Experts of a small language model: 8 layers, width 192.
Below are experts of layer 4 (counted from 0) of a mixture-of-experts language model. Rows are named router (the router's row for the expert), down (a neuron's output weights, with its number) and show model dimensions 0-191. Each number is 500 + 50 x the weight over its row's rms, rounded and kept within 0 to 999. Numbers have three digits each.
Before each expert's rows: a language model's description of what the expert responds to. This comes from a sample of Wikipedia text that the model never trained on.

# expert 22
It responds to: Role and relation nouns
router:551507545400620541434513519586541480505578483479486523472465520476548512555436521519516376451485415481534454555494565391474539584448474602557526545546456403494533448489545529466509453476429473522434536519552483484489512428452529484475414576538470494438584570454560487480470460508590511426494529454446460452442476529493502525485540503564441406487461429482448615463476456502470606492478524450534553440525469536615439610524512428525525529388510473538558503440573509536448529501468507472421483395563489462480388459481498590440542430502537487488528414512476465513438512474527453505
down0:425407486449510540528483447545473539560412555476360514505484480595450402496445445473559459551590501583491530505570476597476519500436496572527527429476418486435479527403468603522525422494475521507446534447425462489548490548536468407505432407517446479447593464450523401463458499563509507444429548498506510545479484510506498569457449578493524558541511427414522451464542581466545477552497506538501542548507558465525555500518515586443515513465475485609520573444570498470631479475526541523532498480515455527487501439585445518587520529566495468560501513401443456458581552549520429498

# expert 8
It responds to: Role and kinship nouns
router:492508484483535458449579433464515506564530466462560473451513374492503464510422561468439452459431532504463531515488521425464500502452522587522579484522519407522469462543462505453508424667410458443548571557604549521504542485420466450572448492473631475472638504469604477468434496441592541478503486517509443477480490458398615513620506608549530491553556545542431572395528494503486515525541496493545518467439577487501474513494547438487487514511504472503520533471555483498478490541553418492460530439589461499470419534537433492505525426547491488470517407533528428491477460478514425469
down0:565444439530520546546468555513481580468488424525488516555468547449457459486533462438543515522496438477455491454592485479437576594475498467601480450446430572470468452409608492485530551472428557536481522541438537462479418531505515608524477519522399576468510537445425460451567514482440469632522567445489498494541462501523434480523564494410497440537526522514468497547420571463480414488509509450515505480482423444489554479566474632563549515411599394504461429452471473529452550487488421448446502523440356513513546510518552470491465555577421501572534485508495547481478506434468516577

# expert 43
It responds to: Plural noun stems
router:519497487416502511477569456463530482503521438568494479481509413472471457524488497542478443503467433448504558581520502556443454476504525549627591418472460506540497541498522429494595507503420515431537515508522585571543573511567453539464463484511470591421552481475525581562381466531493497518580536408479498410484380485507517521608426539447457585587502487509476511414489551513506483562506454478554587359547539502483370536506616497526481469553489445429498504445532451553561440468557558517402439424557455503444481477499530525509514477512499549511515486508584514477581441537560526437
down1:406495516430441485379546483466510382484453429546534479537482487551632513526420532516579608386570468502502581571457502472467517551532502500464545501564549513509439466447566474537527546487523592560498468503472560463471582594463557459470486463481477531401528411558472419508526565566431438520512549559508478482472507564466564483450503588407488493543558543522568509484581485559534481460491542587429581518505484448533552437454560512505524514548477479594503499523503544442604531488507534498464527592507568515506442452525455558461508520537478533409536578512577447524533483391558426481

# expert 40
It responds to: Nationality and possessive modifiers
router:496476625416464529571519481547639490512558438521510525475436406474523424437560579499449534546482523570536524524528459454482470442453487547441570456537469390554524484549503454529533443567443493449518573485547557495509529458467426486484458535540472406453512405475453516510501531470518548464529534481424539488497440430478572466512452568524437406451513570500564538517466593487466470509506527540484591518573528428498596512561446464523478530447455564528525561377493502528446569455556486499590503479529478453477436542401505530531483482510423575460601528521511460470376564521427404432
down1:485430516551431484539558481520458536475562584497484518430464477383597540605512429513456545544412488535572506558522464517411507490430484433461410481401481567391427473485561530486396561565486558476484505477390551506459477481446529435458522429505540563521472477455493408480446406513445511441536550510510547638453533583509451527458482451532500503452531527456510478472485493499591489443462410541506536473458480495431493551442491414499479534566508488407519485488434517422406526500578493535539456483406475529529558515437598500447451567507511479531606475570538567496568495500549506479

# expert 47
It responds to: Topic nouns in lists
router:537478433426521511471534502500583500371534591569480518458455467492455506540514536548484370514476365468467563533537533539477511445567617525562513437440532402458530493542421514525577496475462427416497479450523552502529510544538480424466489495519430513471524571447513555523461432488539456478558557438490546462451462553498595497586465526453476547577510571536515572335538625514554518460455486406536558404593513534554440542563595510496455477450476506533517541431590533542542508434571494492453516451519506427447498446502424562507534477465513435488527475464491510511502513505568487515
down0:560545558512495469514516447456481506518539402575457517538429464559528552475471451407465506494511505484565446512471486517463459503505557446406461510483530531510531481494412574522487482501564509624513462518567525553405454448454541475507423506550517509537476456632465614502467478500542501502539539477514605568498580610532470460431518517545456525489480495449634525449559480508510548427482492457511498511534472466512523542415479407515548493464540603542480476449445484531376585517594537548459550504464507470556534572547598471463486511486600615433500614478541563471486532506390402480

# expert 38
It responds to: Currency and math openers
router:420488585395510556483502396518535527540540538518457534400500427523400490488430543471453464486523463482477480553487586518388531481489586484548447527546502424525569414548492510507537385480437485400524526448532485464471545586502522472498433527442508493466495576445486584478425511522536494542513581474512494555427487450435556528503411504505457507455434601616440533446474562430536535563530474476565605475457392516567408560613508491594456471560518404479411499481530558445552513481500464502467523377499448491465413517471518516428456508482481530507510529493543448500433491505496509472
down0:533580428531489482474403448498510510550462554521556471447534480496548526380530443446498579504462611464476559455485479501461492499415506405467415463471497410501514502495505465527572504577484503575470463501562454504535428447510492556483438525531473486468517447498417555473484563415495593515467478496517489536466520524441500565457712516538516491472461462470491407554443527526450484462517543480455504355434570617439450570498496421557555455476555604448557479538422511469482395479474541472439501519496460494551515506459555585549463553533434530426503585507454498440478507585485484482

# expert 13
It responds to: Copula and role as
router:476442479367607496545595417595518522465539515549481541458493528490483560517458468562489464508415457478467468532384456391474454582489528496450605557578500457497509420483539500515501450546477524516453529519514475436480549414395490583532495610479481461477505518505479509603397521594517522486504551482489459492385504415444445509508475559539516503503435457598495640533485438534551459530438477448542562458486566511569441457524566514560525536468493463460519499501520422454461525534468520487482511395506513474480477498408543551441491512484438438563533430380514496456518428549431549512
down0:541427435459434430509464592540531414520544607498482467508490543444428470498574457493484584606472499477552446480524509567432556432551430477477449450537483524447522542473510527548473541435497443493502468503500527455405443490477463431494463517448447536502480534559475489454401459447507535529486425489533454452532506501572517434501414510506581510440570548536479496416561426536520546563459486439531505491491515537370531533523630409535443498446446530364571618467553497485484480436581554502472442534483500521513610542489513450523488539467592417542523555414481583439490507484422423520

# expert 48
It responds to: Predicates after be
router:527472476482480536406465416593481501461506509581453623479468485499417536477458434493504443567484413514516460543518610467455518533474483553467529525600421505526528475414557476545543470551464499569481571557545466481492455465536516438528509560652478500446497442431571511467533495510504484549485530483528449457511442572491492553504455573445508464453528445534520511494522437491558515527453538482551536592490535502578424530557468507569572541427445510504483377468696554598483459470450540458443477419513427502460426509472494516504446476514429440488503476416520523430545605582469447480
down1:486400522529448531449513464530495523519428509501353533518501395568432450480409516416651487514520535467489597512565484530454522540479481422442562419518558518485553486453505514551507519604531455609501491488514486597443596448525532634544488528458517458561538563521492463595569482505516534513436493463489514546406504470449421512501483507554477525423515550511561500564412395491487487542486449508557454476380523499494533472468477509454520457494544486506477607472436511512508427524442518475383419552492466499539431429430427488474490549551497448559392467510580525516499491523520482483

# expert 20
It responds to: Main verbs after subjects
router:453504439424517502528488465557448492498546535509481505410518441472495542508428584460476442495401503411504429606413507468434550469492543558504479545460513488522460521406615510624501491567435461507465508516497453500504558520518482447478507500407395443453507472448565438463431468495544478566530600562481497530460449468493519361546477483473451480495428557532524529402489488538614459573449536591557550480423364490476488443475482454493501475565414523442490532499565541467473454443474396471442577501533561484482488482425582448489482501465411464483470495552524527418588518450471437478
down0:476403465542491552368496483520630476540431586488449473536449564491445490483484492495491552492591397504517490470526507521516507561450467550458517458482490527475466484493486507394531503475489438486500476517501440475474459541471510464575461443529413485423502474517549584464595548590441547477440516465451543451398574537497558509615474513471606481590513489528538532468461434511478482500496421570515533418406449496400516420544415424509541545480505397465414410468556436520421534535454519561504552475445497457438535598493483499463390475512521525498542452355457485474541537507484538526

# expert 21
It responds to: Personal first names
router:482564405495576556480515468533596447583557553582525572465448544463491459467538523533414435438516525590490536524503478469464454483414554477469595556474495402531579481531469461542518433547458533398472489495513551495474548504514541548449543506543588391491537415466599444447480537549577470420489532576542525545435476469460561479552534600510482555461490519464520583464474508646516605545572530508549583504554489541570459551553543562497498532516526439473519505416577572470505604509466426524445539463550474490445465460460436417492523500522449475490541447534528523530490445528456569425
down0:499540446527542477509491480429505543514449418438474484507547519447548561471496532520409558513617506576419574470438569515524623625541506457443553608503514449339471421536519477441463533565489525416542531463520457506559466386513536489428501526541516498520404505493471551497463507400515473515465458548492539530491422475553484526378414470590480455452500497413479453535537482460485476481500429441456558512493504429512498518486584540425451448551405535506546433617496463549526493527435496569439461538520536571522499443511459475568501436500474462492525536584470473394522480473447534477

# expert 60
It responds to: Verb-initial fragments
router:473466538458487572524491462522574484534497473620542576498440531478446521522441477538514447462423373455498543628528498495443458516406461588560440493573496428561487544406551474500476447582458465556475549571529533417500446487497475533483452601543499563460575542472529528514529492520492537563504541554515435498446440539477460538599484608452513452524548546462531508339468457508531561457546501510520492470531524557561365559498486485511608562397471475496474494417640540497466488495499514572487559479535491527436577528519479483476513476556485488490502459419503512430523523611445470495
down0:445444466485483483510493483484565495553543569480552479507522423384511536558549490467446548563391564519505392468541574472453508524500448503518516515560493445461515447415481559522511509557501458477483458436484563472497521524521575545492472552441427565516520441471539615428407544602554539450494508565522527477467454496539557538497567531543504475458502442602514450549498446477494479494428529459618603458423533508444515584568515476516444578408451620533504484452460519488447375477466499571543392541461501525603597503482422484552560507494454498540601499559461557589474516537479500522

# expert 51
It responds to: Indefinite articles, noun phrases
router:444511486463540488509514489595510526402533546458532565416507466441493479543430533479510456542453491544603521540519443473496458494537497525460428498455484447508509537509413473471470515609449421538481500474557441608534541468483550518461488651452442545473570546475562413445554467415491508383540525470497563530454463446430441519530508536500414525412485601499520570519531535497506488417441463420489516496585509510602524577550429500481504410449486367523519418470513488500472489544605557520410547457564590447481472549451480556560553483519535454444604513514543497513430511527536424489
down0:462561508504577534572455559517493557536443429531471462503475407464505482484523428499618510541553471535586484386548475503571473482546515516479530508461471516464437533465520556544620510526490431562467449496492459573495513571537472561468454535486437500545512570583451521548358459467443506451514454418411527515518497453435450454457492427503491476578469487530507439497485543347495437561502557432536544468492508475486502504522556534455489541531471428501503436438467527534509500445448498350531444464486449416666521479558415582502578549522419468540594490461472558515478510488501423524

# expert 17
It responds to: Table and list labels
router:394573411461503490501505517478588487555580520495448518492516480508472497506452480524475537615367372524434509472486457533494489544491488468562506453521430426518441444419486479519468457523411476543378520531540568485521507426489498470450450549569562542497530538502533518496509532560499512512511542470501498525492533509491527465537485547540482425520558531549461648419485479484563499447502550482515469492560522528435444529654486429526668513495435506425438535472535487360461480528621421517473498460509495524427475434453515602458457456473530419471508471421544512509567472552568442499
down8:476421466527493553511496516474584475529540598440494477564496551527447453487416540548517560459525494523490430496434517507496501454488507638546556468410550543517486469432462636475507463481509553508460502538518513522581510560487509543523497522511474432361466468476495516498521507573474471455505527509495508585451533422597478432537427503494470520519508554462467500407570467479547487575392478521519482529510532572371485453483528428530518469518435563568501478464542493441504614538352444530453575548476627474577578537509522356548531491523460491399430492561570502549500471566524498508

# expert 25
It responds to: Person-name and title starts
router:442502562486508501490605481497570498613574539525572488461446499529486489534422610549463466483449518508442502534479516417437481466364588555432585569545535424599513442488481442499502447552501528472482522551585539498437510457482501530526562481452566443490607499496577473453433505505549532407480500587560494558456479516493607528634529554556498532514498515526515565428481504582621526500536532468563559464526547521518448523534478515490509472575520494531452490445513544455476611526508460477411593467593454510462404522479460436493479422537477495441502431521511419491468424587546498493
down0:498446473471590573452525474509460474498524461534501524511475419593502497454465571403491416477573560522532595438570514498554455479396466509470478505482477462456513469540401473489440611419520496537565463595573537538515532520470552469474522624457496463559449477475495583506475457450527558530472494527398502394450592461418491521500498517490471489469450499439481418524488569477520579480459557496523503455622507492465554470517485495513528566495623479502577510395502535554474525583420577502523497444553497508608434490545554477445489456507529577563636557546556565525576473498546459505

# expert 23
It responds to: Sentence and section ends
router:546436511506497475493507543610509456479543609506491539402474503480497373623491475504405494541478469505590408511423450431440526488460446549500530526507425478547477550556465517472524432529418466413453493540560448541496503578509489394451500515468498494468623550419503532544381509404490497433506530524477535530500426527497587505559484533469522480528497435597525540382451501509539516450457425398551589471468593592452499503498488533478511466474501455459450411351605511505412502487500489449489445425532468500483426552457507451526498509578443512509512476481490436508467538507471501498
down0:474560474533491552490587480493539502447395514516546508575479444553441496536589465521485460521458500563581432488521640495556470500502577437540405537549495498494487469559484534555468502555514474536447512520497590384504472470470495541474470561561527555493549492563509568456510520449551436542446479459481460447404543526441488460462457500593456508537412616428675467612467532575447515535500423477564595548491417488449443523603471488437480561423527495573530534460501487440438579527491427575502491534513469453432478503534539537471580596528502506469516504452491557473460422478531495473

# expert 15
It responds to: Census and coordinate numbers
router:427478511483528550580475584505538488528511505508504572544506443527481538462443545516503507531522417499599456627464453530457548491499583502457527478519516456537551457358472567531446468481526450395433562479563494486439505573583441493489425571493425482437513482486505552443504501558531441467488479545529414562511490463498505504556442587470427513486467444558522558500510598488494536578535568513534534449464562504571466483514535555579439559530374475528450411511473596599487498433634454480435483397522475427454502472551451415458522552526495486497562498491440424426531555598491470464
down1:527426558543631518518533480565514551598569545545465469557462470465491468543439553574514470474430463442474471495516601476558490485476522494424549582529435483607477523500513502553431557566508488462499507486467562444483441467505584571466540447473442499446473479457499527495500477581605484488460526414494568484485584428436434532523494393478470566389509438420523620416562483614583527496545462519466446547518578469465524549459507435489521445403543541468462438551544501533421504552494467501546471489496456412329561487492440472554513510538519565479525498488517546474450462498475449519